config = dict(
    n_layer=13,
    d_model=224,
    n_experts=96,
    experts_per_token=3,
    d_expert=96,
    d_shared_expert=0,
    activation='swiglu',
    moe_layers=[1, 2, 3, 4, 5, 6, 7, 8, 9, 10, 11, 12],
    router_score='softmax',
    normalize_top_k=False,
    routed_scale=1.0,
    balance_loss=0.00452,
    balance_bias=False,
    init_std_router=0.011,
    lr_router=0.00086,
    vocab_size=2486,
    norm='rmsnorm',
    norm_eps=1e-06,
    tie_embeddings=True,
    optimizer='adamw',
    lr=0.00169,
    beta1=0.9,
    beta2=0.99,
    batch_tokens=[32768, 65536, 131072],
    seq_len=1536,
    train_tokens=367000000,
    steps=4828,
    dataset='wikipedia_en',
)
Below are experts of layer 4 (counted from 0) of a mixture-of-experts language model. Rows are named router (the router's row for the expert), gate (a neuron's input weights, with its number), up (a neuron's input weights, with its number), down (a neuron's output weights, with its number) and show model dimensions 0-223. Each number is 500 + 40 x the weight over its row's rms, rounded and kept within 0 to 999. Numbers have three digits each.
Before each expert's rows: "comes before" lists some tokens at least twice as common just after its tokens as in all text; "mostly gets" lists some tokens that are sent to it at least half of the time. This comes from a sample of Wikipedia text that the model never trained on. Tokens count by the router's weight.

# expert 94
comes before: " by", " in", " to", " of", ".", ":"
mostly gets: "ese", "ified", " Democratic", "hed", "anguage", "ized"
router:430525510501463513550453433548457563555496470470519541482543432505458507484434562525528505482454503474541480483523514516531525471480528484474455485469569496463533497583533464488528535489455438456469509549514444553448542445525483463464468485488482542486521528553460510547489504511541488497564416459496478559478558513427505470468497468488469534558559562502453548489571472516531531517569527471509494546487525435553590442495507509524443550445451506417477511481510484456471493545504469537568492557532469497558532458537471535527433505516532470443409524518505478514544452491482538435439463512461583412602510485460449444457471496484503436483510516427430479424538481500511578535506
gate1:491515514508450469519434501497465533500502477524557495522483534466482495535543505477487453542448460532488496536489490495466538597553455467512536473530434544546517480569492492514520529553493521504476542606570471454467529555434469529573545502497473555554443543566509503433557537441493518528482489524552508489508478448555509519471494501468493497428536597475535502506526518528471482472517469535516490473455548553496464531548469522523493514583455548531472483449487424463441474530529516460493492587543517534569418523528500516638424504477435491474527503445536553507432495505532506496462460500529496475550565468461589526476429507554579505478571496415496496465491448568531535445469
up1:491565538547533480406493498500474529527459454465473555483482476511548445448473517524493462472508511488532483475508544488477421498531511502458458504484591532480463517492465493513446465458497497506498418432461487498551450486553541522432459534471503483463554510403473471493412466558578497513441490448495465572519452522442452428487470545474533452540464544504463512445484495554507452520407484482495458536523411531515515457437435457461542457426503459464520458538488509510531492503484523599463515539518468527395462483500551509450561518442515542524492476494471469515537528483495442495583514460436479508497585473524427480466612458458466438515511471546548532520497540515531531500511
down1:541517487576464537482453485542522509548486493530467487524490496561491484474517504522483545440500540475483520453493493487489533519520511561580499516495475458483448569523447522542540549485526549523492424412469511533484528504536530448450495483455484495506533506489516476445458483542487444477479476413520454468478543450518583449505461538523490456521403506569510502492527510493594421520567512552522471424536484504494546502457595451441434512487539419461502486454474515503541486516539540507513524490557509505454516416489527550481521548560511450505504552507445440626463507489441444468514477510511565498468462487562462523579487474525466428538488545520492545422394543475473466574539
gate2:505541500575487414549427441462548523473549517501518491496556491447479509546550527462507481478554464488499573522492506531455514471425540482478524571437461502483456459502516500503545493517443451518516464499488498476481445559479521560430542486475478564490452569541470455490494528484451509477554495586447486522525430564478529566478439420544538452494526505522548487447513545494452528489596492498526475491513504445474528477630560451524455504478534433479527497473520494499561539518557504440540524491482443454482574537501479517530488503532519543481436429441532513456495450488520551471478479452412534482551579523437499538520506507482524444526490527515415439483502444485503418572503
up2:478502519496449494448490500466482522496506487536562550518447489533488439444509584471480456509485511587422439463541487482489473522567473495492467410452556443495557501491448525528560463471397554599480451579492516492513498559544418488517479494513501505461464469431550565522525501477531492602488480526474542480542599465529533453500530452528505515495454475557529477546474475535494507505446559478492414489469534573566568484482533535537543524510470461456488493464547434480499429522490452516445509535468520540504487549507512443509519435499413498470470504526432496511495469511492495543379559545526455496485559433516517511472570443516496466463513489535540477464542541455466498516477
down2:553545483547485506551508487498524473422498488447482506520506517542533502462544456503527526473497511542501536641564418493466470490541489502567473523523532441479451489504536486463437518551524529397448524490508467482448420486502490474589467477503463491486503497487513519567534583511503537511470468459470492539468448515469455541447490532459460563474428436496494476552566510445512499479413414540464507503544469472421543522426488488489494419503538532492524447528557473528515509463504558524534486508535466464597486509471464514529499544447456539506547533515465511588493539502474517469530462514525498545478427439495487516522469540447497529458497502513516466555387502534427484400436

# expert 77
comes before: "\n", "|", " \"", "%", "8", "7"
mostly gets: " 7", " med", " 9"
router:530537519448532485518470529510484435487508523499503438507441568474481488460548404471502480542533482565466513514571580478453513479517508498480551469473518448530533506446497491509469529476418516524430519515477497475611501502578539456506532467509522450481478601470506561527471487550511524538399495552496454547486468512531498487532518494546528590537499480531511504538448421521431418493498541506475498488458472586556479573465503494514526529472526436478576509487506477514537496523476480450437613529524565493465515438538437515540481426531548487560558459496551561470568567514493518552508524602528485537499525479464471538486500478473465485470531461479538509513518549510451456589502
gate4:484496507555473474474435458498531509533492537532533499436509447435559451490485543520444515430446539512529398446521559531546512490544562512483525462540486515489470503528444480494522503450471470488510504487468445428491547508568469493498426557539510576526526506473416531548453515542445502476500529486504493549406455496492453494533493479429499479503578556448510508464530497577511455535447476515450492529448510468500491514540488534438459542470500467466476560433508487533470462542568455495568512470468470486504540546560450509552507478536442585480432468470427545529499452483454499445514494530403481564562487510480425518512464509429535565488482498536520486426538522520490599433550
up4:525523478567499518548499419504475506461475489547521552541519547589523472483501482505592461589540447483547508504473435507504474550509449536469503507453502481513591454422541530554487466544521509515430527522542561574538441479473451506502543480489514416462525496401561526427543476507515503443500486460460509503552469514532519518472463542505507599520473511529472466550559549490549525470472495540462455480514522548515552448493432476521528452507548534573521486527567517533486535478463578472564507543440496558498488426442458478424458513472507461517555488544515509494452519452487544567447482506533544474547503496541603551536436512539422499514509505471513476530469546494495526583504
down4:528417469544468520563513504511510465486542504487441468580462488545521483532493460467483479537442515456458568503482461493459458460529508412417505454511490506551461491443494391506458499575489568461492472427538560567524569573412520471536567558509527561527480459543556498476507434541521488511513517505510501525492549477503529523506526426470467513417445517528575542452462413450453489530525513461572504493510460507464490485383459497490571507567402507542453469502443523450595527501489534509516467502501515526539493487436508487498539502507528514468560459526503532499505528494513470513467535522596550548479513526484539483539480591501517497530523540446490523509521507496470468561457
gate5:533546487492480518495563487579499554491531470516548469510497509556522514472463455564524508460494515460507425440438498527541487507586505487457513542489431557494515498507493519529467550529496528477597396452551509433502426540509431506452499525539528459471489442530554552523491573557462524484509516567525523490499541414520486502500516389424563579477516592411532537481531537540517515469466511430494499535561526508542499509467444454395474457524576474467505493515546488467564473472520530538514452525573487545507372461505527527489439488513474502485474482489511468495453463512590482531468464465507545471500529484482541514509475536511497496477524483512503542465463511441430566518514
up5:513528493483468521468493501495478598507484505478530483470467472529421528410450514452522518480512527562529486487543527481519591521595539523505524452499481454514544545533530474525577457483490441523522457526574430568544518454520490514499506496508445491523475586446439443507485517478482463574455514475451450483469466457471406496513564499498539470495446477515499518513556513484558536504483549440448519507477466442506534542487540504443481455511495433462510495503560519548557493576549504451444552470467497484453470539552539501509555476479535548479530527560476497477514528491446359464475523468438447519493503434461541496498600564550547484456476489484475468513446411536415458499489
down5:544475483597478502491466487452457453553463499486468509474481554480553426559463547468503474494439511512478487539481513464437511451433507573505504557485470423466478507515523515582457515496468497486410448587520478563533477521528528481515485476486590536481501470513491488532586536481574480474481469452485546463478472472463541557494538548529478615495528412552521538512466498442469402529479528513538437455442507505527474533534452522537500460489511459528568471487502467447411461459443560528473491492498451598483565516440451482534523550496520513457482519458482503490493554489563520425520518525499453488474433519508464564483486517455497564515547449449535570462509536523510566499543

# expert 91
comes before: "\n", "5", "9", "7", "2", " The"
mostly gets: " Jos", " Cor", " ==", "—", " cor"
router:486497515493524469513495504464477527499528499563468460449473453548434461508524431476499555487508443526441496489479566472432475513482464520520538533501567545499552518472418488521551514512445486504450603490446520517522445571531460498527432573491510432566488541484488555511525519496478471501451554433550454511548483551478496582469523469534597543505476452498538501594492484529465479451513514488490467552460520599508493462471520536529573583479501508492491468520540473450509475476483487546496549495469564518503526474536421497546517435409469500433508462532476510485481518533500439568470436472479524556552481542489535485520549412432486431426463536547520454512476484435520420544543
gate1:486483508544471453519500488512513541480533490513534495520508459437492522534530477511493463538440453520499506548469475500450495569534482494586524473509491564559559498565506505531519502527473530522447580559530486531459508573446452556546542499485446544587438509560463495489551528492461523526478516527564499423521512493528500459491476502445481475480554628440511498484497525535472486519534495535513487495406522535529467485519477516545539496573468535525503453471485437485485464548462541512457489565521522565537401533569468515609436509487440490483517443385491511503456485501576495526453438512548508472556569490438607506528423500541542485461568480451518482457475486528520480438484
up1:482576531521517482455476490502436557498467481445471593449484459508530472451487510528494512503522455492568497490469555512457411522544510512452442535451578547463438492496447470500432480433516530538462447440456500455565487513537516512449478526505515474459492518411489440473465556522567450516460463444520411533528435501474496453481457507444508495577452506515466509485462487566485463496446457476490440530515386576494529485435463476444553504479490482511475452571490483501498504486505535589514504565534485510431492479473524495491564482473500488522504446507505468550506515491476415485496523461437492541515580459521472462455556432457434414536552484506562524534535568492566525533501
down1:479473517532434505458465514505490609515466484480428497531495511558505480464462482538500554456518564477446504503484481453471548520528518531492474499462472464462459565552474484531528587496509579543533404463463473561449481523515524467462482529452548478500497498499529471512417488561516449484431498371479443522503513501498543520485474517485502497538429497547485517535483496506620436489569542595493417490519482456510526514479580483473398522499491452434514469500454505480459517556490494493515515491538495533492542469488518567420569515578516503508540529533444474564461522458409474429496491507453546513508483477581471554550500480518472485519451507516452555493406489463482483545512
gate2:497521476576512422560416467448540494509516508510478513476499452488459505584567514464537493488533411463528587545474524508464523494435536485495564539458492509476423481516497526497571507517487429530490487512498527486485460554477525527424529498512451556540499582581486468470494542529467536455570498550494516542518478565487503561498467402559541458515565527513512533460485555471442521486590507491542507459477501483481511450641542441474474494466540426478503504499499467490555561548540501435538506505488463478484561566542471504533517531493494560486445478495546484475518496494518513459473455429421527492557565512444505504541480502560569499528460499508421423461470487523505455551520
up2:476499518500472486456474529466465530530519455533541551540451505503486462447481585448483465525496530517450424432507471486486469559555466529482507443503513435545557477477467552528492426514436571566478443582472507415497511537525423440529478485539533503449453473429533577456529518447534500602446486536478493495533602519515558456515508458508469515479473462525525502531499420543506540527480576473498419475491548573567558554473517565528498509515485492442517507435549456504535452473459467491455492527462527504477463495536490470516475482445452499479457524518426495503495450505524494522402514543523468502497487470519549553464572496513488455510527480541572492496558568433440541512430
down2:467559525539492506547453519488529505436439529455436531570501465550528524472549469464531546400510503541513488617524467532467424474544507503544504493519507507484454498505502494431499481517514526413457489471527485521497421526456493476533421478521460453457569430499482526546504562524499530495461501513482470540424479529395437493471575526398536572506442440521486509512543515474520496510401403451476531501534512473427535507448513523484506493516513570503560458484537504501500489460519554507464491491563500509528518584498485515515507465415466548464550477500458548520470526439477548494560429528530489535468456459542469531568514522538503481478552534516521454566461552543475453453462

# expert 26
comes before: "\n", " the", " ", "-", " M", " S"
mostly gets: " and", " &", " now", " 2002", " him", ")"
router:547486494502523448462413498436496485523484562525518485441526520500501504438510493547507465456475433532519449511525469506448468480553508526446538464414531486503538505445463505540419449459455511560479473525483555530547451513541531437475444519531531445458508486449547502531531448462508512526458569552542472546505528484500535462409502476548607548493483495520509526543596486483498499561483502556508457562497521526472439386463445467526480524444545478528546541453535444483492495516511468481456585533556537528498491496474468461505481379480506519487463558554527501485467482539431534497495483494459532533546565474511552532442534402529463441468496421427489533552496514488482550544497
gate4:504481491539456475506402481462542502522526550539517526417501443443549453472487526534460502450465562514541407453547541496528513490535620492512505461538489518497454486528438491492501497467472460509477523497467455418486513513559474488476435550542516576501524492479427492553447518573482524453537568471511432529447522523482487493521496494428494482484573531448486537485526526571517530543453477519446501542475484475512502520526463524449452507478527503515474520458514489545466487501566430477580541459484454489531539533540426557541497533520430572466395500495421526477560489483473486461495460465397502546559480537467464522551477501458561557451512525540516524455541538565493581469561
up4:512502494567499521540480412489472537499481478551545517510505546560508497463488501506596443582536455516521469495503408512505465504508475550476487511476483444520586473427541555559472485516493540557460538556519550564517461514509475470481531499488512410431529480405557515454543477518547514446521528465455494502548518549510544491463483510499518603524504497535463486521560553496549544459486486531462434503522497516483558455529414464521502386519544517562508473503552492499489541474452545475557526524469515587480521411446441447445434532482520488492503513534541533458482540495505534565418472498526519511528513488549619553551484497579461515499515487516506535536486531507506563575490
down4:481475465527466507601553505545542489533471506482456556562470539479496540529444479454493455463433491451463552485499439524424473504572494427465490449481514452517492447448476430485455463586462581428543508420477531540498539588447573478499607523496487552524476432478536480481487472505478453492539508516519456532514525489510532526531527438432456464432467497518566521426485413446470480533536484432580522528475430516444515496455442474469525509609433520606440543504463567453568509499506472542489456495504529535552500489466508454515535538505525491508509481568481491465480502502478479495516542492557559546464505502509481482470543569525503476499534488476471512518514522466478480517484
gate5:508558491484484503502546488566510542518513484523546487477491514590513526457464458565510491466526504458521407458451479527517489506603514466449517559507440546486512472485473557534422537537506507488560421460547519452506427529526437499446467538531524458452523457523536534498522550561442500495517499551543508533510552406519471504483498422421548580488460566402498514485541533551497534479468461432465499515561513535531538494468452461403464463515567438434516492493556479464565480465504510560513522554539444532506381488499504506473424496472448475490491505477501439469457457515544476528478479463476530427519535486489528508523488523536469492442513473495490554480445485421431549519504
up5:508520517484464498469500492531475580495443505455533475468473482520436561418481500475507513526566554552518503508531539493536574544604530500489562435511511425493552577523523456527547471474488455527506473522561423594533520456522493512525504536494437496503455566454432456502501446500461448592431492486502463493474456455476402520503564524510546465500449444549489492529545509483545565501491498446456526514477462467509525551483548511466517488473502438446517472507558523548557473568545517427429571477486464483476464554530537495475557449505520487476547532536465484496510505473428386465502523476441462503504514460481550502497581571528530476448490491491491476494476447500411431468512
down5:531479451575520529498491499470478457536487522409480498457446570490559480554466537442510472525463543557427484484445542472490478423478489618474487511465497448460551482538484505543471489485475478474395492547527431571546523550533542447526515518475575583495507546505455490532559579467557487482473492468515573494456508464450448541516551512548471598477525488572475540556487490402493419510482533543509457512433520495519482531514485453518515456479540505489510475487491488466405492432486551525504498494485431557502600514436458462505515516494522497464484500454531460479492529490558509455536497550435450489502431523530477560520514487487437535485520431469511574509510500522505576506509